{"n_experts": 24, "experts_per_token": 3, "router_score": "softmax", "routed_scale": 1.73, "balance_bias": false, "router_bias": true, "vocab_size": 16384, "norm_eps": 1e-06, "max_grad_norm": 1.0, "max_seq_len": 256, "train_tokens": 606100000, "max_steps": 3256, "dataset": "wikipedia_en"}
Below are experts of layer 4 (counted from 0) of a mixture-of-experts language model. Rows are named router (the router's row for the expert), down (a neuron's output weights, with its number) and show model dimensions 0-79. Each number is 200 + 20 x the weight over its row's rms, rounded and kept within 0 to 999.
After each expert's rows: "raises" lists some tokens whose logits its average output raises strongly, later layers aside. This comes from a sample of Wikipedia text that the model never trained on.

# expert 17
router,207,224,219,186,217,167,235,178,167,187,230,168,195,205,178,211,228,220,188,217,195,232,191,203,204,190,212,180,188,172,199,198,219,227,173,193,184,202,214,191,217,204,195,182,208,181,231,204,233,198,224,160,181,214,206,164,207,232,179,228,191,203,238,171,187,242,187,209,195,153,183,179,195,185,172,186,218,173,155,217
down9,194,200,228,203,197,173,208,225,211,234,207,179,178,196,215,187,228,212,231,201,173,211,206,191,179,195,207,187,192,223,193,202,230,209,216,187,195,173,188,195,205,208,197,190,217,194,182,168,211,220,227,194,226,176,232,162,195,190,215,193,219,185,223,220,198,186,225,227,205,191,174,216,204,198,186,191,191,229,213,218
down10,176,203,210,243,192,209,200,219,224,212,192,188,217,193,217,191,201,239,212,188,208,173,210,215,176,211,182,218,214,221,216,196,206,183,185,200,207,203,175,184,187,182,228,210,208,185,217,201,205,195,190,209,194,185,185,219,180,200,179,214,200,180,157,222,197,172,196,209,219,265,202,172,187,208,206,200,189,221,238,187
down11,193,176,182,206,166,213,216,176,202,190,247,202,211,232,193,197,202,171,226,174,215,230,203,208,220,204,211,196,195,223,215,192,216,197,169,203,219,174,191,230,168,147,240,191,198,224,194,192,196,206,202,187,214,232,189,206,204,207,179,221,211,209,251,202,181,227,188,192,199,177,186,206,202,198,206,222,199,220,195,198
down12,213,209,225,203,207,207,192,191,213,190,195,248,188,202,191,210,218,209,188,233,187,225,193,212,210,182,138,167,201,205,219,205,226,200,186,191,246,214,211,207,246,194,208,196,241,157,214,213,170,220,239,168,214,221,187,186,174,232,208,198,186,202,161,161,206,194,187,191,188,170,202,169,228,234,190,214,160,190,208,226
down13,214,184,198,242,237,204,198,236,192,192,212,159,207,189,234,222,173,252,196,161,219,230,202,200,213,165,209,239,226,207,191,199,190,227,173,188,192,211,225,204,194,218,190,198,250,181,222,207,178,215,204,220,227,216,213,198,230,193,201,193,167,237,186,178,210,213,186,181,207,193,188,214,234,203,195,200,209,199,201,183
down14,198,206,178,195,190,190,180,230,237,194,225,198,234,176,189,213,189,160,207,202,207,166,201,212,197,187,188,224,217,203,205,194,193,210,177,206,201,214,190,218,188,198,189,196,221,190,147,186,211,200,186,231,224,235,186,203,232,193,194,187,206,224,187,192,209,222,199,243,241,190,252,193,187,203,205,243,202,203,202,187
raises: "of ", "in ", "and ", "(", "for ", "from "

# expert 2
router,182,204,183,215,193,224,187,209,225,202,191,255,215,224,204,213,237,196,212,200,185,169,183,176,198,190,223,159,220,183,187,224,191,199,187,169,213,198,190,184,180,165,238,217,209,195,181,183,205,205,192,221,204,197,221,230,179,173,198,198,233,225,197,201,203,194,194,191,174,196,187,195,203,217,190,184,182,210,212,216
down0,189,193,193,174,188,160,188,201,199,210,144,194,211,198,238,184,194,198,179,201,212,177,177,186,196,205,200,208,209,217,225,206,219,208,207,205,210,229,213,154,202,210,169,190,214,191,190,213,174,228,222,223,227,177,155,157,229,194,210,212,221,165,201,216,235,208,194,191,203,235,206,193,215,218,181,171,213,178,205,197
down1,205,181,162,208,205,184,169,199,220,232,190,201,187,230,246,204,254,185,176,190,195,226,197,245,205,178,183,231,192,202,199,209,222,203,199,210,188,177,204,231,211,195,195,177,178,222,187,238,214,190,202,190,198,223,204,229,201,211,198,207,150,198,185,239,203,192,207,193,191,228,214,169,195,200,181,185,172,208,181,203
down2,198,194,164,190,193,195,186,221,224,209,162,225,211,173,189,204,200,180,222,235,203,215,205,233,229,215,174,213,209,223,204,190,165,216,208,204,227,196,198,219,188,180,214,189,203,245,203,222,181,213,182,160,229,215,214,208,208,206,230,207,182,200,209,208,199,199,208,194,148,185,212,221,188,211,202,210,180,163,192,195
down3,201,189,210,207,202,151,216,206,212,220,187,205,204,243,222,186,181,179,249,173,178,185,176,210,175,187,227,206,181,198,191,167,221,160,202,223,187,172,183,184,204,189,181,198,185,217,201,172,186,237,208,174,199,208,199,228,215,220,199,188,201,194,184,196,185,209,213,184,186,215,206,217,189,214,210,177,207,164,179,192
down4,182,232,177,218,215,187,192,197,200,211,198,186,168,199,191,181,259,203,178,218,187,237,216,243,190,202,195,208,224,218,217,221,188,184,189,194,179,203,196,203,186,173,243,191,210,172,228,193,189,226,216,192,187,202,213,218,197,210,234,174,211,210,201,182,194,190,221,192,148,219,242,190,185,203,200,209,234,154,183,147
down5,222,211,208,190,186,196,193,164,186,184,220,200,157,193,183,194,243,199,207,203,174,225,217,234,202,189,191,173,236,208,221,217,219,191,207,200,149,152,200,208,190,215,167,188,213,185,172,172,178,192,191,192,203,199,232,197,231,201,189,199,169,152,181,209,237,184,162,207,232,202,192,209,196,212,204,171,206,207,234,169
raises: "and ", "= ", "with ", "but ", "the ", "which "

# expert 5
router,224,181,199,169,187,216,197,200,178,202,210,208,147,201,172,194,201,186,208,178,147,206,198,184,188,237,225,174,194,198,184,172,227,223,204,212,231,166,204,170,200,181,187,204,176,245,195,227,213,213,222,177,195,224,228,194,188,208,229,204,205,197,211,149,214,209,204,162,186,129,162,203,187,220,218,228,189,216,198,189
down9,213,199,206,164,194,234,218,213,230,173,198,189,212,192,212,180,174,208,215,203,220,210,203,216,228,199,196,211,231,206,168,186,178,198,225,157,211,218,183,167,198,179,158,169,184,203,192,232,190,225,178,190,161,179,210,189,207,205,210,210,211,198,243,173,200,215,240,192,218,237,218,210,191,216,219,202,200,219,225,169
down10,227,219,186,183,233,222,230,185,210,226,190,188,169,225,222,193,211,202,165,193,189,219,200,181,160,225,146,190,198,203,193,165,217,197,218,190,170,182,207,210,192,209,217,179,231,208,164,241,209,207,180,194,204,203,175,239,162,236,194,183,190,189,219,219,205,214,182,226,167,222,190,203,217,214,171,193,206,177,225,211
down11,207,199,150,201,200,153,161,218,175,185,195,213,213,229,187,217,222,211,169,213,187,187,215,191,208,190,184,224,222,210,216,193,178,219,191,200,208,200,223,180,207,190,176,237,200,184,236,221,198,196,187,160,194,204,235,180,193,207,217,229,219,222,243,186,188,183,209,164,179,195,189,223,199,181,217,200,158,203,174,205
down12,170,222,189,204,199,191,178,211,200,194,189,218,200,162,170,200,222,179,175,223,205,194,186,196,245,240,178,210,180,217,178,168,192,169,191,178,221,222,212,205,245,203,207,201,198,201,200,195,182,201,206,182,206,225,195,210,218,196,199,204,205,227,168,242,185,169,187,188,179,188,188,215,181,208,209,182,216,183,169,174
down13,180,181,206,214,203,189,215,187,200,182,189,169,230,184,169,198,232,183,174,219,218,166,203,249,201,172,178,203,220,202,202,179,176,201,210,247,186,215,190,192,178,195,175,144,250,188,165,207,209,172,220,206,212,197,185,201,174,231,193,195,190,191,196,193,214,254,202,218,209,214,215,213,235,219,183,186,176,208,205,209
down14,194,220,194,191,211,183,201,204,176,212,177,190,195,195,189,202,221,228,198,186,221,184,210,217,203,171,212,177,193,230,179,180,243,202,196,178,179,171,194,199,188,198,210,242,205,237,207,218,205,187,240,212,180,181,179,171,214,201,180,219,218,196,163,220,219,187,211,207,196,208,191,223,204,190,233,204,210,185,238,176
raises: "and ", "of ", "in ", "(", "with ", "on "

# expert 3
router,191,245,162,168,204,190,202,208,172,211,226,204,156,208,228,166,187,193,222,226,194,191,199,220,183,176,221,193,207,198,212,198,176,170,192,200,180,199,193,222,188,217,214,198,215,161,227,205,162,205,207,221,190,202,186,217,204,198,221,175,198,181,235,194,188,204,171,182,197,220,192,189,171,199,190,199,194,190,213,226
down9,160,217,220,197,221,202,193,192,196,207,212,204,157,217,210,208,203,191,174,170,183,188,193,209,162,167,187,195,207,179,189,196,200,196,201,192,202,175,198,198,189,169,213,235,253,246,221,211,158,233,178,226,173,168,174,188,191,182,183,204,217,210,170,231,211,158,222,160,168,235,203,174,212,204,171,197,173,233,198,220
down10,188,204,149,196,210,215,198,243,188,200,219,201,209,187,156,179,204,218,188,197,183,218,168,190,177,198,189,196,197,194,170,233,203,183,210,219,195,186,241,217,200,206,214,194,177,202,190,218,173,202,228,185,223,206,186,227,182,214,192,223,211,231,216,178,167,147,171,201,202,176,216,186,219,245,225,214,187,190,204,186
down11,194,191,210,173,198,209,170,199,163,199,197,198,185,183,199,209,237,254,243,172,224,166,224,178,190,230,197,192,229,216,179,196,236,203,180,169,162,154,183,190,238,228,169,187,202,182,190,197,181,222,188,196,220,175,193,162,226,208,191,219,208,201,197,229,212,166,197,181,198,210,204,191,210,198,191,150,196,195,221,186
down12,202,182,189,172,210,174,187,234,204,224,216,191,206,204,205,202,173,195,223,189,220,188,175,210,176,194,161,194,161,207,166,159,161,163,209,253,170,214,212,193,222,208,214,232,199,206,198,180,201,238,175,179,209,167,208,183,201,190,184,198,192,165,189,190,218,156,229,199,190,189,211,225,211,182,214,220,208,185,197,187
down13,257,214,236,210,211,174,188,196,176,160,201,190,205,183,196,199,202,197,202,190,218,231,223,223,221,207,190,210,199,207,237,194,240,162,219,194,205,191,215,201,178,219,197,184,182,197,211,196,179,190,202,183,225,236,208,180,214,236,203,228,219,222,207,229,209,216,220,214,179,180,214,197,219,201,204,179,190,214,201,166
down14,197,178,197,207,213,205,196,179,193,168,152,168,199,204,181,196,206,236,185,197,177,231,214,164,142,171,207,167,185,174,219,196,214,221,223,201,190,179,187,180,181,198,186,185,193,187,214,214,182,185,213,198,226,193,213,207,177,198,176,203,168,250,208,223,211,203,213,192,203,194,193,187,212,201,205,171,197,174,212,169
raises: "and ", "| ", "- ", "in ", "of ", "in"

# expert 9
router,231,189,178,227,169,195,177,168,209,197,225,205,189,199,216,182,198,188,200,200,207,182,206,216,222,221,220,254,186,190,213,212,214,207,196,187,187,206,199,193,182,248,226,191,168,221,199,148,201,235,205,192,218,192,223,203,207,219,194,214,162,199,172,197,183,211,206,192,197,199,207,165,205,173,196,183,208,175,188,243
down0,228,219,205,233,207,178,192,209,207,211,225,190,177,193,190,196,192,186,203,224,213,187,211,206,215,221,201,192,209,183,171,211,178,214,206,228,158,233,208,169,173,187,204,221,191,213,229,181,165,200,222,214,209,220,206,198,199,196,219,189,204,188,203,220,199,225,196,208,177,175,180,196,188,178,170,192,195,198,184,168
down1,206,242,192,189,184,197,202,215,193,195,184,175,191,185,179,182,214,186,229,208,182,204,185,206,202,205,209,200,199,168,219,199,194,247,194,213,184,206,206,198,192,244,185,208,172,225,200,198,204,181,180,195,203,205,210,206,160,224,191,226,211,178,207,211,214,184,246,198,188,171,175,184,207,187,207,165,214,243,180,202
down2,228,192,214,210,221,215,197,229,200,174,203,225,200,179,197,182,191,229,180,185,216,173,209,202,197,193,160,212,198,199,202,172,241,233,188,222,246,189,183,200,202,223,184,215,212,169,213,192,169,203,228,181,181,218,196,183,213,191,186,185,203,221,197,209,192,196,189,215,193,207,222,175,216,182,188,218,167,192,171,186
down3,196,224,187,188,213,210,209,208,221,197,199,201,196,178,201,202,187,176,216,191,201,210,208,192,184,194,168,228,198,223,191,184,217,171,161,174,207,191,197,196,136,210,200,211,181,218,185,180,211,222,206,230,195,198,190,164,210,175,204,229,210,196,175,207,211,228,185,214,191,180,219,164,167,184,166,195,194,160,192,173
down4,195,188,212,206,233,190,201,229,208,210,203,202,198,193,199,170,189,218,224,190,209,191,232,185,194,182,204,228,187,218,169,203,187,217,200,178,178,156,179,186,204,157,158,207,201,200,195,218,219,212,184,203,205,208,200,202,172,224,164,196,230,186,216,216,224,187,194,192,213,200,164,180,165,226,240,185,251,197,193,226
down5,232,214,176,154,167,194,192,223,217,184,185,194,168,260,207,224,196,215,189,219,189,218,224,181,208,192,205,204,196,219,230,211,202,185,181,173,190,188,207,192,221,196,202,158,203,225,200,198,188,184,196,171,203,181,202,187,182,178,252,186,199,179,184,200,214,204,210,190,191,220,209,143,183,204,190,208,198,224,234,209
raises: "original ", "primary ", "first "

# expert 16
router,225,180,194,197,179,144,212,182,220,171,208,212,211,219,169,206,209,197,199,195,221,238,191,190,232,219,188,181,191,209,206,187,229,253,205,211,236,214,195,142,181,182,230,186,175,183,183,211,207,199,206,167,208,206,216,175,213,200,170,211,187,216,206,199,187,241,197,193,190,161,208,180,209,192,180,204,212,213,197,189
down0,196,195,176,198,215,223,192,202,189,206,241,173,246,230,223,194,203,202,206,235,207,201,201,197,263,203,175,194,172,212,209,166,209,196,179,240,176,219,221,217,182,180,167,200,196,192,202,178,203,183,205,205,188,228,162,199,205,199,203,196,205,199,212,219,220,189,188,205,216,175,216,208,176,175,193,190,187,226,218,194
down1,206,194,216,171,208,193,239,149,205,204,222,232,210,197,274,193,177,239,241,170,175,209,195,207,200,162,204,208,185,239,211,221,167,184,204,249,202,162,193,188,197,146,199,215,214,216,197,178,199,190,155,215,220,195,251,227,190,176,204,204,187,213,181,222,258,197,201,178,194,209,213,203,190,236,188,215,191,208,216,218
down2,203,220,204,191,178,213,218,198,193,223,180,191,219,209,217,199,234,191,217,252,221,185,234,198,209,199,181,224,179,193,211,197,212,213,203,200,214,207,186,200,222,212,193,208,204,199,203,196,198,212,214,173,216,202,186,180,217,204,166,194,212,232,215,198,209,214,255,187,186,204,174,214,194,194,208,192,160,165,169,206
down3,195,206,188,164,155,206,188,185,185,208,226,225,181,236,179,217,212,198,196,182,192,169,122,174,184,216,214,197,222,183,192,200,225,210,232,183,166,213,198,202,216,194,180,209,235,201,205,178,171,209,187,218,177,184,199,186,190,196,201,162,229,190,197,227,245,173,210,180,206,195,199,219,207,199,194,212,204,182,175,211
down4,178,202,197,218,184,186,166,195,201,203,246,163,242,214,202,219,195,190,221,174,215,188,219,183,189,214,174,215,161,192,175,209,210,171,221,225,194,206,189,236,201,233,186,234,159,205,212,241,189,198,215,197,184,189,211,259,215,195,198,188,236,202,197,238,190,192,190,201,192,225,209,203,155,218,189,180,214,173,162,246
down5,241,246,204,207,232,195,222,221,192,198,203,205,206,189,200,166,188,198,196,216,185,177,226,218,192,184,234,182,181,183,244,211,178,195,217,217,213,218,223,196,214,196,220,196,232,191,211,207,158,164,223,199,229,192,213,247,220,204,170,201,178,239,207,195,180,197,215,207,204,211,233,240,204,218,176,240,190,177,195,196
raises: ", ", ". ", ".", "-", "; ", "/"

# expert 20
router,227,202,232,217,213,191,177,189,221,206,224,180,225,175,208,198,193,182,215,185,187,186,171,217,155,167,196,168,216,183,226,211,218,177,186,203,183,180,185,211,217,248,197,194,212,199,232,151,191,198,205,218,218,180,179,188,195,211,205,176,185,217,227,202,201,213,230,203,198,220,192,215,209,220,224,192,199,194,174,194
down4,197,199,172,215,174,219,202,190,207,175,203,183,214,232,214,246,190,186,230,172,190,218,187,218,167,163,183,211,201,216,212,188,187,212,196,259,174,177,198,178,144,170,179,212,202,205,213,214,173,184,222,189,192,206,168,221,165,194,203,200,170,207,183,196,197,181,218,191,209,226,200,188,225,193,238,219,191,198,161,211
down5,197,201,201,174,190,156,201,241,191,167,195,226,222,210,177,188,212,179,203,214,252,165,221,180,150,196,194,226,213,188,219,191,191,171,218,178,176,196,160,215,177,212,217,192,165,219,204,246,207,216,188,195,203,166,198,224,219,194,209,212,202,220,164,205,203,187,212,235,210,216,179,181,243,253,204,187,181,183,160,202
down6,182,188,198,197,200,198,186,224,172,202,238,194,200,213,182,219,217,170,210,211,205,198,175,233,185,169,211,230,234,229,202,198,194,178,201,288,197,172,180,210,177,179,222,212,223,212,187,194,221,196,184,195,186,226,199,160,213,198,232,201,197,171,212,197,239,219,200,188,181,222,191,177,211,194,226,191,200,231,212,232
down7,239,177,165,177,241,193,234,237,174,188,227,206,185,209,222,190,214,225,177,214,201,188,172,215,244,168,180,235,172,207,232,191,188,189,175,224,218,227,226,162,191,212,189,200,205,184,164,158,165,204,172,169,167,205,199,227,203,217,182,192,207,195,171,208,197,181,192,198,226,206,205,197,228,182,198,202,160,206,204,184
down8,194,185,223,212,230,221,200,216,202,199,219,190,188,193,211,199,221,196,196,212,198,194,170,187,186,182,208,232,183,193,246,191,198,210,202,191,179,205,233,221,211,219,198,207,227,205,227,198,192,219,190,205,179,182,185,211,249,208,214,181,202,221,182,208,165,187,203,182,230,202,214,164,207,210,174,193,216,158,177,219
down9,201,151,193,204,224,190,211,220,175,198,194,170,204,190,167,189,204,173,198,217,211,203,219,184,204,179,193,211,216,189,184,169,199,195,180,190,157,225,204,190,186,168,226,189,217,185,205,183,199,215,186,199,219,169,234,191,189,211,188,208,195,183,215,240,216,197,189,213,195,200,140,191,196,209,206,167,186,199,211,207
raises: "the ", "a ", "an ", "their ", "some ", "both "

# expert 21
router,177,198,184,215,185,191,197,273,183,212,178,228,189,195,206,218,184,213,194,249,225,151,200,197,218,230,175,197,205,190,212,175,192,167,236,187,212,237,189,219,185,156,175,217,198,213,206,187,181,207,182,216,202,239,222,225,169,196,181,192,202,207,192,210,206,158,194,202,223,178,229,189,180,201,202,186,185,203,189,193
down13,194,216,217,182,175,206,185,212,187,197,169,189,201,192,222,187,184,198,200,191,208,197,186,178,187,189,212,186,163,201,184,196,162,195,200,187,223,213,201,214,214,218,171,212,200,233,219,223,208,202,164,151,234,200,212,164,216,201,190,223,193,167,184,215,193,204,191,236,201,220,213,198,237,185,204,185,192,186,195,204
down14,209,185,187,197,168,195,223,214,194,203,236,207,189,144,172,210,206,217,202,223,222,195,219,204,150,222,194,211,186,232,193,178,212,198,184,213,233,201,198,233,175,223,196,216,199,212,196,162,169,193,154,199,202,218,169,228,192,214,199,186,207,202,169,232,174,190,194,199,188,188,179,191,186,188,216,204,216,171,192,176
down15,231,248,158,194,204,208,204,181,206,161,219,162,207,198,211,220,201,211,226,164,219,216,194,179,198,166,191,188,201,184,194,187,194,195,186,170,190,196,215,212,180,200,212,218,167,233,209,191,164,209,152,213,179,199,221,218,190,185,166,173,234,192,234,219,176,216,188,202,211,200,186,189,254,177,148,186,188,166,200,216
down16,216,199,202,186,192,214,195,181,250,222,190,189,181,214,180,219,179,226,168,185,188,218,200,197,206,184,287,205,200,198,180,192,211,189,176,173,197,212,197,192,182,208,189,187,212,206,199,169,189,229,182,229,200,190,173,229,195,235,186,190,151,195,196,209,167,222,190,222,194,189,194,202,159,200,229,184,198,191,228,224
down17,196,193,207,185,199,174,218,200,214,215,209,231,218,217,200,211,222,181,186,229,189,191,219,169,165,185,191,199,189,187,178,156,200,211,184,243,185,179,222,208,215,207,177,222,192,195,196,193,191,233,202,153,213,207,231,242,181,170,179,179,179,175,222,213,185,188,214,213,185,234,211,192,216,219,217,189,231,223,218,208
down18,224,226,194,172,187,210,240,223,193,190,214,209,190,194,215,180,222,193,195,186,221,198,187,197,163,200,205,158,237,193,183,233,203,178,216,199,208,192,184,223,207,183,215,199,199,205,199,166,194,239,179,218,193,196,222,171,214,170,202,225,248,195,194,207,204,204,231,215,168,148,220,201,226,183,215,220,179,185,212,225
raises: ".", "-", ". ", ":", ","

# expert 8
router,195,193,219,184,206,211,208,212,224,216,206,242,239,167,169,142,208,183,204,227,199,180,182,206,168,190,206,199,206,187,231,214,199,197,201,221,198,213,181,226,185,199,196,197,164,193,177,206,208,170,181,191,203,173,193,168,210,209,218,212,222,204,202,230,211,215,229,198,204,204,188,198,190,195,204,186,209,212,181,208
down4,192,188,200,213,189,177,219,211,197,203,178,199,188,195,200,221,190,182,165,206,231,238,204,219,182,209,211,207,221,199,213,209,212,224,179,197,240,209,196,184,202,199,190,224,214,182,197,189,185,205,224,158,193,191,229,180,201,172,185,173,183,157,201,200,161,218,184,218,201,174,226,206,195,206,182,211,189,201,179,210
down5,180,222,198,206,175,202,231,211,189,235,210,210,224,193,228,182,198,207,212,215,206,217,190,201,226,163,149,204,182,217,192,209,168,159,215,189,184,209,198,203,190,202,201,174,219,227,224,231,179,214,197,173,192,176,211,238,203,212,224,195,206,175,220,174,206,213,188,173,205,189,179,174,219,209,238,184,199,195,210,213
down6,212,207,200,207,193,204,180,218,191,219,222,194,201,170,208,191,204,203,189,165,185,171,181,201,185,190,167,208,185,154,213,166,196,211,187,218,178,178,222,183,214,182,189,186,194,210,186,207,218,209,216,184,232,186,181,213,182,211,178,220,203,194,220,196,194,208,220,172,184,193,196,239,199,197,223,210,240,204,206,183
down7,201,178,204,206,191,245,201,190,226,182,193,194,223,155,156,230,182,181,188,215,184,206,214,191,206,182,213,240,202,225,203,229,220,201,203,193,221,195,202,205,201,200,180,189,204,183,172,171,219,204,185,198,204,203,167,176,199,199,205,220,154,176,187,216,203,188,177,175,204,196,194,225,199,171,228,179,206,209,186,192
down8,192,203,220,216,225,213,173,162,177,213,222,217,171,183,194,184,179,214,188,229,180,220,192,192,226,238,199,209,156,166,181,171,214,202,195,183,177,189,184,250,206,194,222,169,243,227,232,207,213,191,228,210,189,221,214,220,216,210,189,175,204,195,132,187,205,168,188,222,188,226,179,186,214,193,177,226,198,216,195,182
down9,245,209,220,177,176,190,215,190,207,168,190,206,204,188,203,198,197,202,198,219,186,215,195,175,217,211,170,177,169,190,201,210,216,216,169,211,202,214,217,217,203,217,195,212,198,175,226,220,165,232,178,184,207,204,253,206,216,214,172,207,188,225,174,190,174,207,174,235,250,235,188,223,218,211,183,208,186,192,229,204
raises: "the ", "a ", "in ", "The ", "\"", "his "

# expert 7
router,167,241,186,230,171,213,188,207,176,184,200,167,198,168,232,176,163,203,214,235,192,181,196,196,195,212,204,147,179,205,182,235,190,164,181,197,195,225,214,213,202,229,181,168,200,202,229,161,171,218,179,192,195,157,186,202,182,192,195,197,193,182,230,191,227,197,201,217,219,221,163,230,181,243,156,198,188,186,206,189
down0,201,135,182,188,213,212,219,186,221,224,180,217,189,225,203,190,179,203,179,183,192,194,202,214,213,150,187,215,200,182,192,231,226,217,190,197,190,197,243,184,167,198,174,227,179,209,185,169,212,190,160,203,187,217,187,213,197,207,181,165,225,237,165,183,178,243,168,161,212,207,154,194,222,198,249,192,220,220,220,220
down1,195,219,206,183,221,194,182,200,182,225,244,190,206,189,198,192,220,181,244,197,215,215,209,206,193,197,171,246,162,191,189,188,183,192,233,208,156,215,192,231,259,199,208,203,183,250,175,186,213,189,179,173,216,184,229,224,210,196,211,222,208,154,204,192,183,166,203,222,197,189,189,189,203,203,218,202,251,204,226,164
down2,218,186,189,215,171,180,210,190,162,189,213,198,218,220,203,207,219,225,175,204,205,174,272,191,181,221,204,170,173,209,202,186,190,214,185,173,181,208,208,216,207,235,206,198,216,226,163,166,208,213,178,204,207,212,201,179,213,192,173,203,203,207,223,200,177,202,233,167,211,196,209,203,192,198,188,169,207,214,226,190
down3,188,217,200,190,238,205,187,179,167,231,215,214,219,225,207,208,212,205,188,185,204,185,205,234,192,221,225,199,193,214,208,212,197,180,220,219,196,201,211,206,196,214,214,210,183,192,261,200,201,197,198,212,203,202,203,193,236,194,185,185,215,197,221,179,195,197,206,168,219,189,221,224,197,220,197,163,169,210,185,202
down4,207,191,221,215,188,198,201,236,175,218,205,154,211,187,196,215,177,216,187,200,194,170,205,213,191,213,222,214,209,235,236,221,203,219,215,217,212,152,219,203,179,150,189,182,228,205,255,193,222,221,189,211,182,234,209,208,191,167,172,212,177,175,200,209,237,236,212,202,215,201,232,187,180,193,180,195,233,220,189,187
down5,230,151,202,145,194,164,210,173,197,206,197,216,217,212,217,240,197,203,203,197,205,191,182,157,225,208,199,229,163,198,226,212,241,213,166,185,194,201,176,216,210,206,181,193,191,196,205,207,201,192,193,186,224,219,175,189,220,211,199,213,175,184,179,243,203,232,210,209,175,185,207,190,170,212,205,211,204,209,190,204
raises: "and ", "(", "| ", "/ ", "or "

# expert 22
router,184,206,156,220,187,200,176,215,197,215,199,178,211,206,170,192,184,215,237,181,205,196,239,194,214,215,194,214,200,192,194,183,158,163,263,202,203,177,214,193,196,205,191,185,181,177,203,192,207,160,197,224,198,232,204,206,210,185,192,173,244,180,218,187,229,182,210,223,202,204,202,200,177,205,170,205,199,181,225,186
down13,237,211,211,178,219,194,179,211,195,190,187,193,199,213,222,213,184,212,201,186,193,225,237,163,217,180,171,197,208,206,186,268,188,199,203,213,212,197,209,204,230,208,196,234,216,178,183,179,199,197,175,231,199,221,179,229,234,191,223,168,196,210,174,193,213,205,204,207,198,229,195,204,197,218,172,219,216,217,176,207
down14,222,208,204,194,200,238,215,187,192,208,233,214,208,220,200,191,186,218,184,191,189,188,204,190,199,199,169,200,211,198,201,199,215,206,205,175,215,222,214,175,197,159,173,215,168,173,185,198,184,175,182,199,192,191,238,198,192,216,193,190,204,218,166,195,152,210,189,193,200,188,187,220,209,198,215,173,175,202,251,237
down15,184,206,199,218,208,200,193,188,189,211,156,221,207,194,192,181,199,214,204,200,230,202,220,215,211,229,225,212,182,241,197,202,210,203,204,224,242,188,214,209,216,155,215,200,189,196,208,207,204,167,208,197,207,218,187,193,181,225,204,190,228,200,205,215,206,180,188,177,208,224,214,185,198,218,164,154,189,203,170,172
down16,194,199,186,216,225,204,231,175,221,194,189,207,178,188,191,230,244,183,248,199,255,164,215,219,154,204,172,175,167,200,174,182,204,188,192,196,179,176,219,188,206,219,178,190,162,234,201,221,184,217,177,180,239,185,214,227,173,197,188,189,190,213,199,183,198,188,206,158,226,202,246,185,168,248,179,193,202,207,219,193
down17,213,167,194,198,239,193,179,215,217,200,218,186,168,202,211,192,240,180,188,209,195,205,183,181,188,201,219,201,184,223,219,184,176,190,212,206,150,204,168,235,224,214,160,236,183,188,196,214,179,187,195,212,148,202,213,230,257,218,207,183,199,210,203,224,230,194,236,245,226,198,218,210,220,172,185,251,157,175,218,192
down18,197,214,165,203,195,193,182,165,204,197,210,235,182,201,177,178,213,212,186,171,169,186,175,225,225,203,197,200,224,174,242,208,181,208,198,172,193,225,177,192,213,191,203,192,162,210,180,202,198,173,194,205,212,185,173,207,189,200,204,199,209,210,198,192,181,189,175,185,196,221,234,233,199,183,179,180,174,199,189,165
raises: ", ", "-", ". "

# expert 23
router,209,219,189,179,179,193,216,186,202,201,187,209,208,197,202,200,198,208,164,218,217,191,181,189,203,206,180,217,190,193,184,220,202,190,187,225,215,182,177,186,165,170,162,255,186,178,217,180,218,192,215,231,229,178,217,245,223,201,200,189,201,181,187,216,187,173,184,156,218,227,224,223,179,167,203,221,216,220,195,197
down13,232,213,176,198,190,179,204,187,179,222,175,199,230,222,202,217,207,209,197,218,178,201,190,227,218,187,216,166,201,193,187,222,181,175,209,198,191,189,200,220,217,236,196,253,189,239,206,212,181,163,236,216,204,214,187,176,191,202,151,200,202,190,224,232,180,184,175,218,191,184,194,193,171,186,242,191,215,198,179,198
down14,195,198,197,211,216,164,202,210,186,212,196,177,166,190,200,214,222,225,202,219,193,214,198,200,207,236,229,207,253,195,162,242,160,179,185,198,206,208,216,217,201,221,192,184,209,189,201,174,186,201,225,201,202,247,178,213,224,219,188,215,199,183,199,203,208,194,141,214,162,193,197,198,211,225,223,211,196,241,180,212
down15,230,179,227,226,206,207,193,185,224,185,184,232,218,205,179,189,183,193,192,178,254,186,232,174,234,214,185,187,217,232,132,206,195,185,202,223,193,170,208,211,213,188,192,173,224,162,207,218,173,172,195,196,212,177,235,192,202,223,153,203,211,225,182,165,208,188,221,231,191,163,181,211,229,210,201,217,184,183,224,215
down16,198,222,215,206,192,246,209,198,204,219,246,200,203,189,166,209,218,198,197,180,204,188,192,189,206,159,179,207,212,219,183,235,169,219,190,210,218,214,250,187,212,184,193,192,210,159,211,190,177,213,211,197,204,201,239,194,221,198,202,213,182,165,185,182,221,173,221,162,200,201,201,201,209,208,204,184,201,205,184,175
down17,218,184,192,192,227,218,203,194,192,238,191,198,211,212,201,235,164,196,158,198,220,208,193,194,189,214,232,183,197,236,172,161,171,199,204,195,204,206,240,178,203,223,230,202,207,215,206,218,216,213,246,187,222,185,171,188,234,221,178,220,209,210,187,201,218,202,211,178,217,195,199,246,172,235,212,211,207,167,184,199
down18,210,177,206,214,212,211,239,196,209,194,195,191,224,198,218,191,210,206,230,190,221,212,234,206,184,181,182,210,208,220,221,160,195,179,200,193,197,173,185,183,240,207,187,198,188,215,196,191,172,169,182,212,213,197,219,208,182,196,184,207,175,194,208,187,200,169,170,194,217,188,186,224,206,161,211,182,217,187,204,195
raises: "-", ", ", "y", "ing", "ans"